{"hidden_act": "relu", "routed_scale": 2.83, "balance_loss": 0.00644, "vocab_size": 37240, "norm": "layernorm", "norm_eps": 1e-05, "positions": "learned", "qk_norm": true, "parallel_block": false, "init_std_down": 0.0055, "lr_mult_down": 1.5, "decay_shape": "linear", "final_lr_fraction": 0.0, "doc_mask": true, "z_loss": 1e-05}
Below are experts of layer 5 (counted from 0) of a mixture-of-experts language model. Rows are named router (the router's row for the expert), up (a neuron's input weights, with its number) and show model dimensions 128-191. Each number is 500 + 50 x the weight over its row's rms, rounded and kept within 0 to 999. Numbers have three digits each.
After each expert's rows: a language model's description of what the expert responds to. This comes from a sample of Wikipedia text that the model never trained on.

# expert 19
router:455439421607527534559567449518491390516454386545446402540546457499493515562468618489445562492488510461441523404404491407452430497477457501541489440548513528477527572414585531444456492507585476
up0:531420470486546476511538383509413437442492522507367587468456398482435490406499507525461527441603440485503549473518528521507485512466483418491490567461447470511463464539535498418568452477505501
up1:524434447415504534494511595467428375539575609458476433536445493490515468412451599501461530437452461468401472431516585489534525586513545467577458534507441531458442506544443425504481442532499419
up2:554569516518449566462499491484489591450533503501467523416550487449498474573447578433588462528487467453590469508593504518456466505610544531487474400508518465403486468531505503604475563537479443
up3:462520542419476451535524471570394433417528518482565519491528506506466379499514465359438501558610472469475489445521565449516500470476504472570523527484538466532418578430515507535455451461445570
up4:440480497415450544453533528543491511488503399590459533503563514527484529512439478566503497390536543524619523476498535543452557524444590493464598461441527471460578488486459520459504491468509538
up5:507486582488517496465518534486436411568449636547485492525548522435496466572494511572505545642427621484437493494482541496614477435498443515452465533458500582487501497422558489403474515431433572
up6:565598521547516543592526471473536492442440463464521551539503510546471494501418453492568399519397419456517452556475554541567418478484545430488474555456576427516504411489541472457533500532491491
up7:581522542494596547554484492530500462437512515505478385548601466523600492528487499421486475410508464478483475481539531434498573424423509600472557559569478487506474526490504519553460414475504470
up8:464488425554599543552471503553527523502534487453492481425524494505505636498495557464469493488544501425515497388480567549441636523508422458581416526505439392530418494464363522478594544526528475
up9:393503464462513492535514465496414557555448453485459478585523465568466478506512605529561571546500597485516489538476494411490482443503414530539600472511454422442485513419499510544438476530597578
up10:527520532504496558586540543595528499572409450513471533489541369504509492435630512530553527515443468476438493441429551527476488509511514430496514521459525551516475571551460536396526447555496434
up11:454551502609538496454624467474460432551499494559440449505607502485513520501534571527376580538563503560485502531516517443440443503543496514497543520522521467525558461505565457538496498501503462
up12:560624475581482571517530527611485450432481513462496513461546519511458591553379501522527493520494557542444492442575599407471520475476549550460544448476501493550513497437553494515431465582511515
up13:512462520441500513458476507502533404532515507507505496498551501456466486481519489513487503496498452461582541565561538482462531444401492556493480467542485511488514522518561508512493511489501476
up14:530504472530603464474498519491547475581501431549441570520530480471516419459478554508435507471593505548475589395428389492513426518472477521530449426495439410553494541485504601498477506536421471
Description: Dates, scores, numbers. Month names, year prefixes, day numbers and en dashes inside dates, sports scores and poll ranges, e.g. W 26–7, October 11, April 20–22.

# expert 31
router:556434427549530572461552542542506479605528421501547431445525518555586582510532605479406477515449449465486443521479474450499503583493465503556547488568426488481488516413564542447494509434548449
up0:532438482544415437476456459447399512498495451467590547559635471509558545466382430488465490559528504520515516387434552474497556485386436509479510508436489535581573555513565536461544500501548413
up1:557433518433400576526536551480533499481546516460524597509537498457482482478511495543457497572448431565545487474520529465484420544477500528392489433439558446459493425537493590560402426448491504
up2:511494517653569551570488536526558530455495412504558457469485585485578462571493453542451412510482455465504629465511463556431489603473453516443479530569580528527408565460516478466482452493553448
up3:590482398509433420490552511432486518481525514433461480481497474529530446597462523565474431478494540461424506601500499458528420514521575597612534467515514446476536576458532436468512384511523450
up4:430502520401546494438454479447495439458549487461540440502481571425481473500494564483406406447506424482507489524556480482485467508535408408412466590527512627434490484599486492445525398505472472
up5:635439489492534640448518394452489519439500499540500464476490508511447450567461483493574487593489547504547370496571632436450469488572557505492545517433553476470459437506497467436460452489499436
up6:438438574526509486540478462455514407488536517556505503542462483523425398498544518566548483485530552551422486541445562494555514526486446445498496527463496478627417427449498451431536478455507472
up7:502532458509513483495507541553595464563402492454445562580500449537538507456603515435513356526525542431473645453416570457536476487468565491615475472533475549533456597464567465576565463517522464
up8:567531449498471492506556513549520443453407421603563382592463505442484479508497544594565542528534521485455546499588472497416491479444577495424552401535459517584463537481571451480543531527501500
up9:462482487463435476594484452517508507529414546475480473507511392601496471483504501511524630461477474477511429583551581512497496440446389530389520530453448548536551506559418599398539487420627523
up10:549589479539484532459505522473447546531542538502523477423533512537416446531560579474489519428491478444617517437484524402483515479499468438485552474506426452480501506516496565480561513504451435
up11:549455547551454419442510415490510566419499513416489508576556489457538504406499514517568482533556516501545612546521378504515494542437500469514461459516586460504484423467539487451449473484462419
up12:508461485511491570484473493483548546519531430559482532491491503470517527454483520505581519585490448475496494563525523539551636428456578442397450483524475554463514487603575548415530535485552473
up13:450413384544542517486491470575461541484389452536435416481565455533517549542510545495597518429492451486508472501566398417588615502497519484466561576546475550514464453447494532523432522460529434
up14:514463449390486514559492513624505519449429514563461478477479473421443446450495492546410509400506420534498608499462525403535458497413443529498538555513479378464487486458471492538588524462523485
Description: Years and time spans. Year prefixes like 199, 201 and time nouns such as years, months, week, period, often after in, the or numbers.

# expert 13
router:540508517501494476452468501557476412576496473460464480533533572495524593631409497534425458513457562492408568500582503482539547529468470504496509468521553542587447480614470503549453431573498469
up0:470559421499464466534438531547453492348480469455490447463442472495479408548437460445610559501572476467529571513465495542443482475538454509479513515586344460450500488619480419471517555537431458
up1:487401492576452422398529546519517427505508542491497532505447575462541548574546460467449440542504504475496481517519468458428537484550535452507561461521600407393515576423499591473593477492469512
up2:513480522475510553517506394621512442547563453455450517489489514415545589575462505520535555434457481531453499373481495546569523468593487541508528567506591477567459482489587556509490513536497563
up3:551501482625435500557584539457421558441516579422517487567526579512488601491558447536491485540476458610455516480473507459560528453507444547588468600437561516504433492608437480466515475506584467
up4:488506523413476391537481505436487520478536496504586480521559470586569402444581569468475499529553465483523511539515482520505441565545527542508485632507516473477450501475540491444482490402618508
up5:443484498514399557462479448536537487427526485521533534556522452516489492550400521393496592486570455531513598509501647474477558563394578449484486419535457524407450549463521481536466459508519553
up6:563402486452572466554511536587624452536511511510469447484554572455456519438538566514453559548553490513517510488502519522615516445488550495523598415502517445578435477473486484524531506433451519
up7:495555512476524562538496517487484532488547478480471490514519527543449594487468481432505463458513454553378489438486501552461543405463446484569501576439625548466478556460515519407478389573521524
up8:473506478452523480568481465539479492542469508552553504468536529494522364606563422542479538509526535469447562507562507521543567535483535574504482537567491558455511475450496503523518537428445503
up9:497576490436580468465441519497470561562464524557469553467493501451497412462420457481526571470585518453459559568568483456413441536450482444580524559530567436506393537458471475496462489542435474
up10:481491457555558392464443494525434493463349513545471522482536511504408400475585473521511500571588601483498501417509530537470557523507539580486454505469597487419546612566516583541441461508429487
up11:486513480503444615469575512472533475569489497481439614519526602505528545454422483541557532552476534549511482492521470520544470529465502552459504445531421566451476486612519561503394479548489508
up12:513499456386492492530513440619496560452504554441497529485502413476518519475600419440468447518532462465436465451479480548560553597489403588461507459583511412537394553450542453538531426512563530
up13:518555519485447442587534527449533520577465504488506410505535508497433600467554542509534570409549406543532555573530424413505473519439483550557542418441435602578412439494580441464513606437593546
up14:528490504560467492521513513546480532565566508460373456448503430520506579522522492533466472537521633521515510459556548632471422503511430494428543537494427534444492524556521486455536410517488481
Description: Word-final suffixes before space. Word-ending pieces followed by a space, completing a split word, such as -ing, -es, -ed, -al, -tion, e.g. int-ends, explo-it.

# expert 58
router:547528465522405515476460528584490420498490448544508424603491475505555446527491581526460543427415548542480535557439505397549508539430493531497518467490512500448406567510535517497512554485538474
up0:490521378499587557432522494523546563537495583460450480546607482515433497467459553478521449470438559492520486532532500568469596505506470529493530549468519393496528540493521382498585500580518498
up1:499509525514487479438531541523513517488535548458448618519578443438398523573436578485455429548465562492552545520512539460431474487479447525572516574562600439450414420546654471517414555576595514
up2:390627520580506569500525458519546487476478529533508635581403515394532465637457521435508553503463557527443582530415457506529519505507395530486482490576522546594522545498488398613401444469488415
up3:481507553477450546436577506490487522495498400547465474603482506490484474450536506505427537568513404500425532451572534507559501434524523444558443498574515492507533577533529486547473530483584538
up4:576438450468485501517504506568502460626446490469434523463547418498499494476515593517506510554484455471441552542481470480453462519476534530503518515560467454499474523556527548509455517526496490
up5:472512544477547517485431474474428593531549544492440562439480472447496520514455465516527537572539489433445572566435502517515518509428485463511493507525414452456481445451539513504448503594499482
up6:483508593521542542493436478575495484413461512596483411520577552556587483586474489444435478448494463491488588531440496486500493564551459486495512511534433507471509469502474469513586575385534538
up7:497455433493447536496566505527599456503546503521475469502559576515530429576581568483516556437470545462569605582480494398512482562677498590491503416602524436490477459535519469473513530382503502
up8:503428474548466458464499551571401487481424481554517414540518453458558435542516532502490466420469492551453527409445525441532452448517572444484439510496491518527440533577473605503453539416532447
up9:566482391473402513530431443389430439460537479432533485525540502587520477484528513550521604462476456470435516470467474520438488543386452458472450386524500457380513541582541556437492469525550473
up10:495464430492473572463455507510486420551530460435426561620434517520569528487661537402509500426474551506511459518452456483518550535525508484433535429515418519518465488579499544507492540458503473
up11:503490570573545423545590522493438475496501480500491535479491572546517512526513470518459481495467516565508483491498504452547406537550465553497490536548433449476521559394607478553483474520531378
up12:458479419475523513498438509464418469454535439476500401471464471440530458559419535550519511432404546494464583535497480429584516420411392584470491502452383433436514436569398464457533550497532511
up13:404551479557499501399491496464482534556603480543459463462542563528489479563486557437492498501558434494613429542397540406507510514501459541565536435515573453441540544479495446570458537489572505
up14:479472492506501483456537604485496598482517518506465482543458471505445556476477480522536465565477507471534507510450465455490515563515462505475610471466465522497439327515560500442465509530428507
Description: Infobox field labels. Field names and symbols in bulleted infobox and statistic lines: • Water, Density, km, Website, Administrative centre, slashes.

# expert 34
router:545465434496448564562545519475482488524567469467444527524541488505603530501415632424397512521431452477480426476558469461577526468451500488514516516477530520518482559466560445485511517471527453
up0:517526466489531470509503450440514461445471454498530507471510428512493612412532489507513567554542527515547543600602437502454416528552389555524455381559512516399445507440565405460489528433525470
up1:527529500516477540522513545495549456468548479466552583484469624476544427426496452454539511471594371461543517479500497429488414412433548509479498412549515433462350443555453478482536453516465507
up2:542600433572598488439501429518475437515520547474479468632582391459489465611441466509543523561537498502520468497490494428571536529533484498470441520541512522513442480475514510481469466527521479
up3:568502434495534559459522458468511484505537467466494485512513573561583524546444453600497493605490455511513453422500523457506555448553440502573515586532453476483495408558567425529449384452547461
up4:515535611486479548472460459603421493443505555603480498520553488495530369511545454616611557482503505511537462402392558457397531615388467453471488457561537483488457558512525508553456479413480507
up5:491475504491481509508499488521469532480484438453539533481543487532581412510490448543546478511519512558437471449489458485484429452524485504466585540534467470559485521520483613468398524501484517
up6:534561456469478466484506430510519498459544434473479470556519466560474416482457495451497492460533397401515529497442522476478521468538427447443462559474513607625482494457467467537599464466467541
up7:518511504529590549496464564510431487459493568508483502507575453445430544514519500529564445510476495502464482444538479483556550534526503536539431462535477525463553551408528420528440543405423437
up8:562534532585477482432538501531518503465576482425539519478491479493469537395473529610414577635482596557557476454519478479459495507494478421417514524547536623486446584454552456519510425527567490
up9:476550638468464579505588541477431544644423426457441535511509474533546521507491486589458616533477408497563480484500507418484523469528447521469479459453482518432514504491543468548490561501564390
up10:497533541467486538476518399470559428517436499511570483545535520471514512506439448488496622578594580489448571493488573489556503593530573515500576504502583549441458530518461469519437403420475539
up11:460557461542484504478530565510476502604472513441420543412519469476478480480499583499481562549432498427509485504459469472428439506495502475558496594560417412467514418408412594478509505464514412
up12:538531466505484565484591489418516466483436529403488422562527486538510563585496458509486525546464540509545549582476499541448489508528473478502555405452607438443457505408564549527408404436547456
up13:513528499433513524521550477531484485475445506542478618582568520516543478464436439580464515558603495539328494465481491502541497562531462563497430510479502479527476504490607478450480456447437499
up14:548522448497482503517450495434549450460504446438525529458462535539534405404455571536607578504468582505461504539452510492539580480518542410583484483503538510550472590551429523506464537462501531
Description: Modifier nouns, adjectives. Topic nouns and adjectives modifying a following noun in expository prose: military, music, water supply, financial difficulties, studio album.

# expert 40
router:479380537539515462473534506614445436506525523511487503479502538467523497562489571335414537614521500506436442519517593474373421506483417409489460558523506399481427487490498520390462478453484439
up0:489487506522528539461543463453415566516522488424451572532518455544502475568500487474436600545562488588540505521448545502417504526512414568516498441455470491466519504545468586498446504473538558
up1:433516526455432507431464590564507502576502519549494559434535487553488415547483522472352575682493564457464505546493540444498396572528426463429520509517437451445483458508528497483479558508536451
up2:514519546550527476552588455475476562536564438495437585472528469416509561509600524496503460568494485514469497490480463469489496473499513414416555448507492387567565542429557548498404470541521504
up3:514505471414443518466617487392515544507497571423477490503502524541512445499448554473663465508503526543531457542469520528460515564450543625493563444406539412567500422441461460538491477557525358
up4:495585442470463459490515477490485501512503529512607466399512416491551415505510563448530465418415526438504395544549551445512425626587529480546506469573493539511496486520524474451538410536436454
up5:547511527536533557536433477501532543439540523585380545458552503543438376488451576528427486462494395623468511499465447437523543468586566448532451483519515497481501475506550510405563403553425495
up6:500511580479502515497471527453536392498518535459550542489430554494483501505484525537470492550456572539513459483406500441533558576514488403546570424476467492586484545456539412437494451489478441
up7:469459525385483477430518484442543449461462502492496435542535421508521332525447561516569540541502470420511505607540510493417478428546493449517484420432482515544470454481494496437499505502467543
up8:463463545500517570561407453472445431459534581447445520391571532496490456491532502556482600425507482463562518482544519415481501508445485448434606552528497475457469467427534481455463436500535507
up9:507471513510522466491534446487513494489423517531522454454492491568515496507535589515505570517473560564373502537531484481545408533552479450437482434520489467501434508495518556458473511553437436
up10:461438575442513504555469521474490383508507490511533524581520573539462596451568532543430492583506467561479459510481543528488459438452501437567502535465439433561427421459458551439543539556510467
up11:524364424473509409491431457660544552465471511477501481453557590478448573526505561499432468447514457499500505556483468524403496473468600399524530503542429433468468540624547613493531492516512464
up12:529469442482462543553605509555569470561456462519508542488553474484497422427519542526583543476469548528457545521552519493417406491518498486552527396419552448504566471524453563513528487395516494
up13:470493537432395443520561536474512488517646455540449474401509527495560479426544440484471479596531500467545443534491389511502574425582477417385468439538506425498519498523555576510417464492535516
up14:605537470557497437347556531573450478520433474524403544524529547483523499483501541521520475507463466595425529425577548521548470484477536560474488507508577472510541420459615512497546496551533510
Description: Dates and years. Digits finishing years and dates in birth–death spans, tables and lists, plus month names and closing brackets: 188(9), February.

# expert 26
router:534505434498421577526542454568426426552543550567535495587519441516554495488437538492467503523516519475461459453521538460489514531428519430436522547544486419436489550518529451465587494478434467
up0:485521488476533501547470476546450531511561571499416621556526537476512535443487489455493507500604484481509457500476494595499467557475612459421582444557625524439491484456558557441426490474451559
up1:493528441586524469461513518485503538421610558646516411457464521498509561552442456477461475384522553528478504502516500520518471433474541433477497507585438420487504579539527475510509432461469449
up2:525512516445504551506443467446462596537440487485445440476532424523452469559570544499515535467460455538526615496470507504470531528485521569471446506575470538454510607496458482556491559511515569
up3:479481481496433518506509550438529526614423510444510566519522452560518530437490531504469525503489497479430433483509553543530461547594419463493520560393451465576489477507613445466546452419584526
up4:555468540417490474488523517505408518516385481432538515548589521503531526408434618537547538635523486547505513532529535510487445520498590491612453493447495625565500531527510532507556594488513423
up5:547455433517440465376534527494487562428425507408457480452479465526572495458435571547459344525488451456561461515436547500469523531485473408574535597451447454434567453436527478483532549444520501
up6:563484465470476588617539472493407495467482447517463494529539475467584515478449636495480550498470507552492444515461483550469446537548503611377490618459504398473510540489513398379513597448516488
up7:431588433520360499594512515457460509427532514489471460480411475495528441538487537438484501461530457473486522512513422449428419470556589497600440454582526523560456437525469515469536569527554415
up8:470533533526569428579524467555481500577491471471494443547419464425603492496603517461447469482554510493473460484464474447576468544556553560461564572516454539434543491598594455425473524433349465
up9:376557449588483546582468529509481408528580542434475492477459515524445449417433507525514527527358482483506533509521522502458516454419450392533513526430478486496415468566478563476497417458507516
up10:490546459488502527508583497483475454482496648437474508464537505483475478589404504520432561386492479503520512520568563554516508468489564515484536399491466497503558550473501454555442553450540498
up11:488536445589495492482528513427495433487571467499520527450530430420481513491464475482497532537534494498559456549369523559479515413504515466560406521442444467442485519444443386454476455542479488
up12:428471485548481445490537535484557507578530462391532385493509472522450449463468517458584490513489536423531516548580595518529473530438502569586555540519449569466472468574447458494475453563530495
up13:562381526542484507527562516452599399544464576517505585566511540557612567509469582565443512567580482576497450400420445459462471493536482560530521457431616472511490542512467499508485514512507510
up14:569523398486496487440515459540557476499498548428516491470527494403518457448542585430508447401501436449472550543478484446422548466537552523465463498492502576512571519509583487512523436448477441
Description: Determiners after prepositions. Determiners and possessives right after of, for, to or through in prose, such as the, each, his, their, those.

# expert 14
router:537498437645482567510479510499449422481516585552534471547551496495531535470474563494381499565535478455483490568533523446528515449389428568471558490544425486500452469393592434477553488514526446
up0:437547466533447523477459450470533502466432467498461500540573529430584460531394620494441555483542524463552469537469533409464454455479470528498565516476503581512493500555479553535452613472535477
up1:457465513597497556488510400513526485474563580498498623480582500541463487538516524496426586409463437442513540537607454505446541486510577462505528440476499451499462458389461599584425515525526454
up2:542522450574411514425463463490495534467563481568451468479600534441444449550478443442544477599483624458483489405485500524493393517537597467468440509455503568479447442606603469450463453488530537
up3:397533461565495530481538516479498495598518494530588493543489532547554472494509486465542492473422447490480504541521602456514517425375453490609505533455438521528582527481504528439545454577523489
up4:521488516549520536471542542503511442485432390616437414460558483433504548491486532496490424538397370497487550573466501478541482592412488496559453562565512522457510501487453468423522500533544390
up5:517478406555467589517461481408532498555596552508579472503578454431485460533576560444560520588390449508433569527549569541522551518494453502367556566556552470508587497472446460469505448510493555
up6:539476443543463464505437387473568476538515443556465484489538504412484498497559526517437560455483523472543560528526488490402560521556431514506515464538505387435499528497507422484612439515477370
up7:508515512567522422485459436525480474477520540471469409410556522416553485526512537522499542462574459521535521497531579532485477521427485459506531555453495458497509501517536510434496425557451474
up8:526502485562477579539505542514443474490561430534480529569595351427502500474421645458466490544517503455476438438485548477561514392530592533563492455524495514491470492558483624579434526492495475
up9:504432503500447554480498490442515488500467542423368497462523435525547487523498479521505514438493483439433481530473462560499502379415502526423496505500453467520512517519449482551454541558503460
up10:564480446343368397474478455551436473489481435453539462531609593409507448517425511521537519483518448474490481457638578586489439484527546504480545504493506470518462469566448494448474518421459389
up11:482363589540537576548510552445496443509451407509453607484560469523468493496510456537400458526430545525507480524536541417501415442443526535594549463562371506554460490426520484503573523554628487
up12:536505462548596492547539517454467466547539508522397501554518447520499512557581416479495526556408487497573483550479551506487449423451406570526501496555446504512477428521496374467464474533604434
up13:548478520516508508513481420468476439416340462555567528450553511569528473431426493573567499523537510469457501507517529462526557496500503465459476517499455420574536533426455478439527507507417552
up14:409492528414449408416448428453421478466487449481577514501514508497517526488536488508393479519512554587496547519509492471519421468476500425488455522493561477419674480452455539530525513486460465
Description: Sports-action noun phrases. Articles and nouns in sports or action narration after in, a or at, such as touchdown, debut, a tie, the abdomen.

# expert 43
router:590448495497467516525595533523458459521569442544469594534492470610486465569459440457468530574517556491502490517507532467427444518430438491486502508495559540504439553551489523506433453456534427
up0:528484539534468543513444472508528485520530508437445571566502463522529548474483439453504499536479557543524440462599499555507467622433500442481479478418523594447507430572460508461465509447481520
up1:598495431454512440427466459469512479481531570523529465485453512471408609465422520510456386506499531448464488500404470557560513499538556437528508525526527545486513450420516469525466482466627496
up2:482396525479527517533508511420576449444380534546534489563507554452626504584515454515405473454489518593552562627474508444520454598496489514430575536473477488469530397456473456463528494483496458
up3:370538569568574549390514500562587508414608490432500486548458454429512527565518553353492549450447472455425473443541475599540507502438466482473411518498411544498451467462472554505477516582599602
up4:525425652430417529574505503502492442456557481467400584562444486537496509506450467506488586411565443549534509465461589435509475479437625499565555483337553487509596494475506562486505517495645503
up5:440490559535566459508556471487450540510513490478517514516440508493456545503483498503476548522504466456548524478451454580365491490458450388463413477538560530435464520590561520436528458442515460
up6:562522418526474575532539578461475481455552531481447433541476466487426567519436470504508525505349460452424477529411459454527463583505520491458455498627466497555507473542499441470481496571538402
up7:464421469479411533448478471560467497482362527479536598486520491420544566492498531520529486398495426507517480513551597520444503449550585450518587532583530448470457485478513478531524394521548462
up8:438537470551576486454546457528543505402568513467429519464518441449502507511499487461477459498544502461521388486409594516445562494521470465415557518579502606387451485479473450527483469490541534
up9:492508398467541512427383499543519434540531548527565442466487520531489472482501562510599498458454537504523498547449451440537432578475598566508497447556455550427566566497410472435554413453427453
up10:440493526499548560602494491553451428553534485567536537555459562502532500527509424527362504423538476573485497531519467457564594568467456567511442493562589452518523566449558550447583516462463510
up11:436488485519509489459586480484407460477540467618575500526562434533535508565421493412416482544549560621529498547464583482496468542545559484442511351593444434502466505503548589507412547503542458
up12:573558515537494538422511478448477491497542536581618549494548571485588485606450521557476515510364480433574450551493540480509467460529491513494470514531521443526487504489533498553488600504535535
up13:494423507591560619545468464439403548407526525521471517450484495495554513506512490407521456512435459469503551543496478516509442441520546475566599474556462508550556472511439521384512440472536516
up14:477485424536546535412561398519507593432395424391550559496540569431485534552500588471548504553437468550498559548466474567469540467516522435572372450445547433478540424484424547473537475546565445
Description: Biography lead parentheses. Parentheses, born and dates closing a biography's opening line, plus Cyrillic and other non-Latin fragments, e.g. born) is, 1871) was, patronymic -на.

# expert 60
router:518483457543529553513610420530462452500502434532531490484507427538555470530482497486514546551507526503432534428436467398493538490467526542448498474602582524411430558607548563463409452504464397
up0:429509471523529523461500508441460475439475523473519511475527531446551550534461561442518532567539519489445549586520479455546512463525519514487476494482443557546519453436441442458568481471504477
up1:540565527500488556428491454514531510541585467610484493437548497411441487535562478406475585468398537465520487448470528507478455424552510470480505558547431514529549575431471492554489511534545475
up2:462522467547517541486486450460508425513518496681422454498469484464525414512533443463495488548465581410538587538418448584559551496509441516460478436517492563530435519480426493534465445524509488
up3:578478482464529492464568449518495534481473531504466518537560523449474531528507529515439542567571500565485571509588531434500475516526551613407520465523569486495310414592462516460474495411444461
up4:406510489477548556443489471561471481534447442475479534501463640480465576473562467536542531443497498470502580513554465494556488476483558401498568533462460535472517539491444560446500459540432538
up5:446462476411470503449447409479426535425460502494466404550507521565563546487584452454505544510496474460475507535548487410581514558527463455423502471510540504487460483581470450470522541524548517
up6:461492516464436476529544562512493469536561505606552450519572476543507437429459479547451546506533481569563510493467561523533478477391483513466528544544552483469434588500480500513528542514434562
up7:523473480470479619466520525532505458464489417579594464547574452437454490485425468474527483375493496502540473530445499455534442448483489417464521526534490457579503528539524549453416532559439481
up8:460442431509487536610499458505437588427547524545445495428529474560489499493572450465526543486514430511512529463417446476561464411516574388567453454556501556422444599552483452510439493531557558
up9:507440496558492555377544461426488542437502519531418486430472418558453444448523524450427519545469581543525520568559439485485503520490604516401489498624503539474477522532581490544546512429493488
up10:618462560501516614461547467569560497434537452497453461440425448473491484546527463563526520484486502491558513499549478461424456502592470476489412471555568519523506502548454528490423475537485460
up11:517532474531403566483470481508477581502519536571426487527466447629560535513410455489447502472508465447456471534446473461535520489440575578420564559543536515511490501565517441537481482400461578
up12:515409443471644532490524393564512459499462502413443465429475490504585506545539533463472532565586540535464625435477471450472443486516492579517451545609500472448529514434580484471495446438510432
up13:462458492469481467528536467563506486548503524473500512544528406551539469395398603476533488553516476547458542475510588474460536461511591530507583468550590493513471434598551538437466503482464519
up14:439511474553414583520527466458470570482506450498551470431513592469491551475507485455505478510503454546475379546496503431470477360526429407511456456556511479453481452573528548480583539565580465
Description: Possessives and location prepositions. Apostrophes of possessive 's after nouns such as company's or India's, and prepositions in, of, at, on, during.

# expert 11
router:516476450500496569508532503559521470520619540569506483549528537567595446506507507451520489539437544436466477533513475430538467523471487575501500485554517462478362483513503512492513560441454468
up0:550501505448460490548573466413583506514494506574570610520533501450605546535474422490519412549493373492459414434573442507421523560566577523493469567515646592462569553540467493539506461519514475
up1:492414474487486446550458487517504404485521545533479483508497524535542507507393583533495498580486426489466579537479529500591519408492518543475563518456501468524373541531538478454433494512538541
up2:597439455547509541612476417433469547414508437560428527477474425592498463538513491563524533528489474372527641602467456449529481448532411473528530557529433546479512482593588572544504524577431471
up3:405562555556544517448531469449415463537576513490492543431494492536546517487511509509569499586456507618525507435526500425498456499525580500526550400580509488519471548587421457453503592471559504
up4:476498462454504483511450469530522435464643520461447616489538551507546534576517465446480463460483542574538534482473463491584576461560500382458521415520507473401562456581519600525405521492480579
up5:416574496540469511600448469509502531474449513560460575497520476533497525544506474464500526438438501519502576462454523525560414487527398444455515436571487544413424477453438492488415524541489482
up6:409603518518549566527556473599499494523635443505518501449591511466510559444505500409510441455445481402477473385545478551557576441509471433495487544586550533418503509564447611503562490462527521
up7:510491584355495520533464540543525463457593500631547592490508450584497511520419578482500605488539452526543515461511512490518363593531503476529460466578518524545409419409518410537561497525580431
up8:456503541457514511502535551529515469450501531421535504518459479592559470586582542580461549530541549577529529517507500490515512564536471461473458440420629437563519508398397642479530473442549534
up9:497494496493500608412511414484488589586538578603583528531488455542511482456522441487493519487589530517431441543397483475486496542445582542464501468530526423392521414571446487511516585507455590
up10:460488549522437583435475469447438496565461528500525495554493529470536451548504416481580536541435603486524526484494518485524577473452490479487498559490519416531480530506458526519581585461488490
up11:565500462401497502489450525451468490611466542436457469473541550521546516608523454534602489547409477550433439446506460398472536527445497476474501513454525538542487544446492414533647575531490488
up12:442506483500471563536491560471466477505588472464481466481481495575462465513458461409460533529538528481576469524416464428597495519495503509465569543473472446441557568517466469553525512464493499
up13:417524432500493600522540483471510398539611458557516466529522526530582473469480461446569485553507462455443532489453427505500473537519544443478482427514429480472374407505561452533504513459531402
up14:531551433537540444453479530468511453463543505495530496492513516635448411461426583519433521502506507467559573547491545457480532488482475482516542471504530553476475506491610437491568550465462491
Description: Prepositions before objects. Prepositions and linking words opening a noun phrase, like into, of, to, from, by, against, mostly right before the or a.

# expert 18
router:470530486556462583516495455488416387509546524508416529512588550467576565555502595409430549473386429442429456426536479508487507425440526552525526461541489489530461490491478404477526470529499510
up0:469556579557510556450544526472452444421564550520502492493514558466524536584509423503373553558474486461492554475487500552507515494508489500353529519597529464474521482500493511469539524591530528
up1:590544532449498536468509563494421498515465421493551438388541463517510463412560636465419486511573414411622469442436535460482482498549589507508578622381501414504525429487604491505538412516531482
up2:488510419520547614453440479449513529536495441556502434455593551494593554590569578487462486519556509498411518504446469516548445507501484587508445482533524406469489493510448431498521512420431484
up3:495452596407504530505548463491448584414508447484475531511544468429529428521420452505513536596527367444441489484532395533444420440589470502486482571501573590427489496478548562487544465477464513
up4:561524535576484475481471434501444557531486517597410462439523550500514471500589542498577469423367484529526529571495470486381475486460546498543453561534459495476508467559495477539408468561551579
up5:560550503484610460545586450577549450478517558463426441447454443475446478515506468477560427563570579457483510582622455491471588496515538531522457558458471499475514525551515496398582493516500594
up6:481557442422503525504487468538586451499470549556441491518520449532446493394456504455557570518542529539392458464509495518554580535479590546496470500537607526468401540471501398567412461447486470
up7:465538514509495575536525472483438512522450441495518509474465514438507419460568434490541507525476544486439521484520465479483502554424504575463492461517525412545523438551499416504638473593476471
up8:561530511458523538529516568400464494626593441486498585544549435504436494393570471440519512456547524456469535501569421476433505485536557527470622466564568600482546431486509400541502508607521503
up9:599518414445462458547547524444520511552446532501531536491557392457543462438465457447506505509507564564474445547507538426471482547455483509430492502555525448499520535537537568553493562400444481
up10:405491499507482452559525436473530421564570603511493455482529549416592682641461435482451427474462412548524540496563491469476499464422485536512592417597525533561487496455577478449452530488520492
up11:516527486539590476453469461538462478559559379621472452477450504435402448518502393523533478584504522486459538372597478517401445366420580520389397510529562465458529484489491523550507434543430528
up12:512483497495561509408556481618525469537536569532538511495491484466491587491457466452544487585428362440459576520509488502598466580463440589570524481477548559482476493541490530474435488521346510
up13:477523465540539516457494472443519386486507568485570500621512514510439495532546539472386511478404465561457515596471473455496510479476421573548509500516415539557450491471469591542557547493543578
up14:401493499468613569454499518468491526524529597456495427472548451507582532434520598496502544487506501439471474466514461474556519491593492565500389418548523547556479493513430501485495470388533408
Description: Abstract nouns after determiners. Abstract head nouns after the, a or his and before of, for or and, e.g. need, effect, victory, development.